Weights of a small mixture-of-experts language model, trained from scratch on English Wikipedia.
Training: a variant of Muon for the experts, 795M tokens.
Below are experts of layer 5 (counted from 0) of a mixture-of-experts language model. Rows are named router (the router's row for the expert), down (a neuron's output weights, with its number) and show model dimensions 384-575. Each number is 500 + 40 x the weight over its row's rms, rounded and kept within 0 to 999. Numbers have three digits each.
After each expert's rows: "comes before" lists some tokens at least twice as common just after its tokens as in all text. This comes from a sample of Wikipedia text that the model never trained on. Tokens count by the router's weight.

# expert 6
router:537539536552473541500517457532566445533444466563548507540505529482552547541437472547479551486505506528472486488550506543546558513463463552433529543529531520509480449449506512465437552457534547557553465502433458537547453491560533463561533544545526504447460472442510454469577498553544461566475479567446454462467485465505535515487456531556461440546539482447449530498550427468549516478454505436536455540493525529566416542443488512539533500519546464545544521453527588547523520447549565447523498464396441517459482451498556551432507532535480559516507504526545533446491510484463520449
down0:509497515520463494507500442557479528464507523506518510491516477479424519550480457502531474506495576498523468550475437391529435519495512490498532449468472463517541518536483545522474495546518533512551501514475508457515420514450492456466437496536460490590479519491501476499557487485513565457460470466519499493473508511563564511501546523423528507515488463479454506552461517504436454492450555472507484498485451510514374495537447524441523537571512574518493515450533454453494519528461593574507521495492616486545528461410469519448493520437519489534493487468570455598532533519454537466
down1:538531526534528495468506543479492466466539523507501592498503541456498489510483543426510460512446510443561456595547485516555518447549540531560470574542529473541499513575544493496522527438491520503496453489488500441486476482504501568508525520485386477442497459481460599510535490463507513487508469482470497514472464518547440448478536528501524463371414507602491456484505494524526444548506531467455495500541495524543527537512487474507450428495472517478444496573507588469461526496556502525491466437463432506525484520480481502524423493497507503481559600484544533463563461485543422414
comes before: "1", "2", "3", "4", "5", "6"

# expert 15
router:554569543527472503515520521549522454519503435559491580519494549611559586554457487516456545538531504517472491476539500537542543517386456526537513551487543530501525473463492529472434473496540543587521450443454453537476473547509461465496486512532488520448487453443462520484539510525544490456491506546488484496536525422522529497443437533521550465555556469446472515535544475471579467555470533453532494520512467500503447534520511503473542509573437413463555516541523544519559538461537534473548543523483441485573543465535554536438520529507503510510455564551553555495516503490458462445
down0:473559533511460536425500447519467506446478525465483457531528478428503536585472393450521495492495460442535462448451538570497494518495493528587488549578486504504437487465478481491486492478554506412534447468452470516512518505487462446497533513486452505566515436531498613531500593457512543473459490510443473461547497430462502517510433485504523561419490537478544511462573524502529483504484528537566513436514487489570527456539495485534485504530517478500439513432515522518446522492483531485495526547511524540497533493539433551509523512496467572544489517519582553514580493469486440405
down1:532494435533474506548510487475430585578427465471467484499492585447507448523512523549509495423479494551593459447447506523534468510435538456438542557503523500489442551484493459510498566555475521476543530519571469537508493494554451523518522559477539544517451541491531451493581570500466555510494467529497473550503484500527519487469516469463532491477531545501511487499506556444585556476452481492501546578525507490442460561542488544487477525473516455519498547524533523500513467511507486493455523432500460515465477412527501553499557412529485474467511480514509499538515441569497410513
comes before: " |", " (", ",", "\n", ")", " =\n\n"

# expert 3
router:543547521527498475534476483557507515519506450640499531463527447544586520508452457529522600461516525465423489545512462546496529490453455517533500506449550556550483462486472509511466494522513560498588499497415478550496484497593462448451514512548464517450527456442492505497490469500553511487498528559495487452467457527507546484521457518529537383697559483435476550505589537467514557468420510470514495516505510509522471603497469495441514526579500500521519490528509514543532479449528522404549479530482428522483477495554537590442471500526536470491535517545562551498526526522435497486
down0:584472447476556477502546505530478477533490459488506487579468507501510583486501496514497457478523517577527465467406484509421488509558542522482450540468476541580489474440502519531533430474509510549542443566476491504568422456470534478458485473537563543527516514575431463483486526387524512498458497494547495488489468491581521475602496494521512515394568474475527535530502550526541529517496491520484536442589493533431477490541514511465532514496473531509439522519447443514516541597504407483468492521540533486466551445457519534500485515512486500474598581521428478480540465457519459471
down1:511488528511457489496534522521506560493560476428583522485482480484513523495514458362483527487456505545470461508421474544500518495472548424543427442546508430547527442447493493503439510492503508478532506323461541516545516482420397444516520464557428525500494465514501522530513483472490450513458509493504476492489489537504521459489495495469490495484440493482496490438475576511523473539422520546510483472557529543582507566425511495564473480504577460546530486482457543472520480456404619483408485493549478516535572518525402439561525467539534475499524500518550578527483470494469537468
comes before: "0", "9", "8", ".", " |", "7"

# expert 19
router:568571542538460547450473512545502448560529501551516479481559580501534545563459460537558563482495488493462472481552467551564514507441437562452489511546564526448570497430524512500438508542552561567552440466456461565557482445540499449486453557539433526446542473458498421486535489458555484479464562531460503425484523465473536495533448542538491456532508521429460509491564489462512511471461558437550484448533522555535502575524515498502515493542478448524537478488546515559555530436481477470525433464487449525483536457472542528444501540431464543504506562489546556469512446465459514449
down0:539493491479423492529490484533548547529481416437426515435494456535501516546491547476510523456387481522524427481502488510498431472521460518493509472486560483492429566554490541581477479461425534462489474496534564480506409610486509550494465549579505414540566516441396513484518516474501543518456524547542436523443452528521445487418475550430406498442534469545498600496546472530559583537452465521485490525573470466479502491498491490543579459472480451497444484499455463527489506433523594463552499511527522511512467483514452541494501517455482497441559519510512484478469555487501499440
down1:479513529512499523499495515450512454512469482440443472535466487485465567520505488494498473519475482503530489486529524488501624507496522490467490508531512521555407440537537373450488477569501435510389401488454538491545485487483511473523515442444508439514478547506437483563468499444498525471516490447520492476490517512476480473450548518480482592502474530436482532571509557520478526447493471448496553519546540474484588414487537473447491559513476507450532494512508547470517500519572493475478482446463534481549491516453499460441416526472512585490599527473483497524537477527476445519
comes before: "0", "2", "9", "3", "5", "4"

# expert 12
router:522558511583508557488501496502507458527474463544508493438514519518563564559457433534527546504537516482479456499564488556570546570488468539489510511514533555534511415466579478453459491521554541548527481455453452548537481532533491452533550540508532495469477460417493494512498505491564470536481519520480558552460422468536546522536463548542477445542541431464452537486535494428485526428475543453594535520445473503422516602434518515493508511519502464477503446543519539543469535480558474477517539549466455500451508471498546547477481541463533504492538558481541515432514523517483496460
down0:487511466432491500461577443511508444596503517510454474548554506559446490427446534543484538492418502503529499502575542515508418492466523526442464497473444489503495479535514569506530413510515473495446492428538526494495433477430528547523531467508468447446518473514553539454486520521501536449492467530526454557437497452535524517556568489483517523504504499493463467510451484510475476548483551491468514568522510592522490523530525546531565443527506510478518526519497482477491442476499463511469434540501491448487538415452524525529476501536561599493420522494463511560580523399559504560
down1:447489432458532561492505471550443481537523489556442513568520593539508514550552531507543544522463471609493513576538444484514451399475539502516405521493472539433457483417451478542553506494446479440430509594492504560565497519486562483515517540468494495498452535483460532547526465484513508501544519454483552475507533594623473491515587525540469473476541474477546531494500533546520526465544479445461473445486503532514504542524445508516508524533453524472478462494479472479522554459487473545453437462579543442469501471488554534435520452555458466493539475506510527470529513538524502432
comes before: " to", " a", " the", " in", " by", " that"

# expert 11
router:548566536563441527479507467564495435549527435558496468473534613519537542529442452541517557473566520426454481453523480550552515478482449545477515538568504512439569477452479520452433528531548554501555485439440463549543457523552518453540422540532499499446486483451521470484514427481548495476478471520459483476447419456452542500452447527540550449561547569464451478517556516444463502584453535452533500509501454504533419541507482551486531482548469467451540503456556487606470500439465502457529450497427445470475533440504551533448559561530540540505523542566559531453494512416459438448
down0:486526545533436473481431581530524580509468469526519515515512435454538478469493522563535533527558510545491466435491446513457428460539532506510492518519541543516462592544483404559540533495452509547428501534534447541430519418509425492529543582472466491464482489487523465536501518515533570552561484470577510530495431474572483481504511468459549529503471491521507477493453507493471542468419533534473504439511500481536498488524469469434468529474504509547482495498383486442538534495485515573491530507560609527458504528444554505435497437488562490560416529484516501499479469526468505448
down1:445506494471576523545490499482469527558551513522453556494529483523519563456519503508453412521477441495541559472520521543591472523473550505585510427493441495434442573479406515509537454519502502520475541500515478563535515423561476499521482494523515464546458511513493422502511452522524438500462510459509475488448511498494515502603458432469481455501475427529500478486615528478563509551532486503445472485455474442570542527475466524555494464493481471490486540444503505531447463503510493483578527479450485456451518479496571528529435432517517504451498475506534486500580485505508476594
comes before: "1", "2", " ", "3", "4", "|"

# expert 18
router:550541546533513535475564493550438456575509508556597529559474537573557549520440472543464553557538514487452499525558498549534481516474474528544537442476475517469503441436526520487441573522544548524558462557449461560474462559561560462499421543518548470451508468462472503460511516537543488484461466538437444536455518467503533429451462519571463453547533476453443452563540492449490536534466548462472516488509447527504497569543527456491502533512545462521542506596522587534516522473525477466530591452417446495424525479521544525449440509504566516509448541534550553467433532422446585443
down0:466464464502457526502482516513470532473502481509455515448488493454524511469463545508447441539477501490435487507479502524540515504501576502473542568465514450496505480519538530485540502505516461507482562471523538458453452502473519472501504537494490503529486475451546541478523530484513478461467509512514585437495529510509484511475542471485470479589524446428520547544530434480563520533519483462542539509506499521489601497460606521505548552521536492478426524537510460501488501477529419494514521519416437525410515509439505469514474513467494544502487499481497515431484518383509531402
down1:516499590466527469514506465525479428449541483486519429489515514440539493464506415520410509456436462498447552504478400505517474571434441494510506462505568510490512492556527513546513501527480551490493494536503487525449518548534526544470510517480465503535409532478545495572496411498527483480514459487535465504510505545491464493496539439465452473534413467467401485528549480498559497560483477522501568472513532436495519523524538525492471414492465560508532514437483420539480523540409517500469499600473529485494530466522535492425524521576510529488535492563494451525453491523448472552
comes before: "|", "-", " the", "=", "==", "==="

# expert 13
router:540539545557487558588540472539551436539501536543493487539537546535551566545446468551545552526450458492450435458532498554535474505480451549528508494515477487505512423433442510482429477463543548515549466514445447556522423542563489438532433545518533557449527447442530531542518485534545467484513598540445558589470518495571542538511463536519571473552508470449452490440539515459483541514475533445551483533414484537441476530488524517515519469546450452543530514464496538515451462476496506471514482487528459490461465469515544546477570545477530551506526518492550549450531498489457527442
down0:568485535517458488489501462507400575430588446537452491468512569533530614524454528530540499534486468496477510480501501546472447473511524514490537472506635459549498475526516482523467516548488505498431542524490561461534427448554525513542461477506532482543573546507483485491469475521473453505496492473459545497510512488477481404474474437455475514559466476531539531466534425427561499525446460499543451523422523471539486564438538478542522527465545523593512535505559539534528447502590560537509516595508472507500524447482510500463480522468543472500490510503563449525462450492521570506
down1:490424480492510474500486460499435499506548509562506496605483459495518536384562451525438505550529544559468492559472506508534546480517497513513482529490504508491507510503472540533515589489549470529442486493491435471497517424508471505495517512506516466536512452593455501533516509499543515558560475579569562476589521573498426487447471442424502583486495520457549458479572507500493531468542497505457487393504519523538478427497480545497483482568539526488558493557499658497540481553554506455512481517512505440489467496492501529545481498505511470537476502474489552491554560538493544528
comes before: " The", " and", "==", " the", "-", " In"

# expert 20
router:558560545532481557505526506543572440529502510562548456595495516491557561545442451548554551494503509487440465504556447556543469474486437527567532501539493524503546529456529509515450483532549540512560479513433454561581463486560464447504462549500491511440538457452502535520574498463555495478455511536438485454458497446491549508474463556526501447535516502441448487552555500439529511584454572439492505506479512509525521564505467496499472530526513463544562513554548524534510507486464547467531565538511439493521458458501542524452527494509536517501489529510557565445534486476460544456
down0:519530523553494509481501425547587438460495530511489475429553554531532480482580553462560428557422473454420466525499484559515530475517481556539450563486586529472531519478500530477523491535440542540503536552522515512497523498470615465495434466410503480536492444423500552511571493528453494464575502524553513559519533521545408580509487420436482418451590491472538579481549497547473472517501522525489582432530466482442547430535439515493494492416491520487449564555475544513543549487485543500507551508482548498503529559478525451405500508462545483486501554502524490557538491507439555476
down1:477472484479485464484464455480463503455504482406466485412474554470471537548477589432463526566504476586461491496589540518538389504462516501481482483436552435412592447439496471482528492454552498462402447504472439517469468504520423544518494511497508485512483510486487500513471465438417510534450561546494511488455559485514530536505535485446578519502554520513417545505504556474454563474534456522452510475435455499480465469487508456477535473536504502517568578481477502510444492508508512482554570481587469447476487516414524538473491590512503493455458521452509408479440525536454521437
comes before: " ", ",", "|", " |\n", "–", ".\n\n"

# expert 22
router:559551550549538530439507540586514450564489512550523547493499520545511535536437481541527555486530494451457480531554481544555468548480444556466491524505479501411526467453503524442478520489541538526555445473448449558469466474547491446556500552517509490451527456449492482489520531434555465440493582528444458435482501461452534486454450562579530477553549485450465490494534525459464510473468533446517522472465389504506499542472512496548505517500448460539529538453568554527530480468498503453514527451484452498487543459509535527450488532501501446508573502531569530448509520456447488445
down0:462467425462566549500561462517557540437441487465539507516480464504419515456571523475471482523492509481481481504551573484463506484510457491471523513464524566477538448560460497561576504487517554474537604451457430505503489512506528480404538501535568496439546501530525481462574430586499565558463536529425474503504502557493518543511426547464540418476520461473515463535570481489538491532486529568526517525457466500569530526521595543509502453496473528489543511582539494533455500456458540532543472531505443503510489517493532509530480549514438464518521574471477522546496534553448482528
down1:480468448534489465480512471510479455495468465539472470518507490456461552490485487447496447407487559437511456460535486457481521480451447509524558498477536496496525504467516511514462480488512525404449499429532563479552457503526476463467463510507520512516558479503509519561532489515440473522517511428547582509493463470449472472503543548486547514512525524541441435489566474473441522508472474422552495548474481512515625546468491536502462469472515437519493508528436484559489536435454486504595487368511524519482479515512468468474445491469496431547523471479496469549498521441439483474
comes before: " ", "|", "-", " |\n", "6", "7"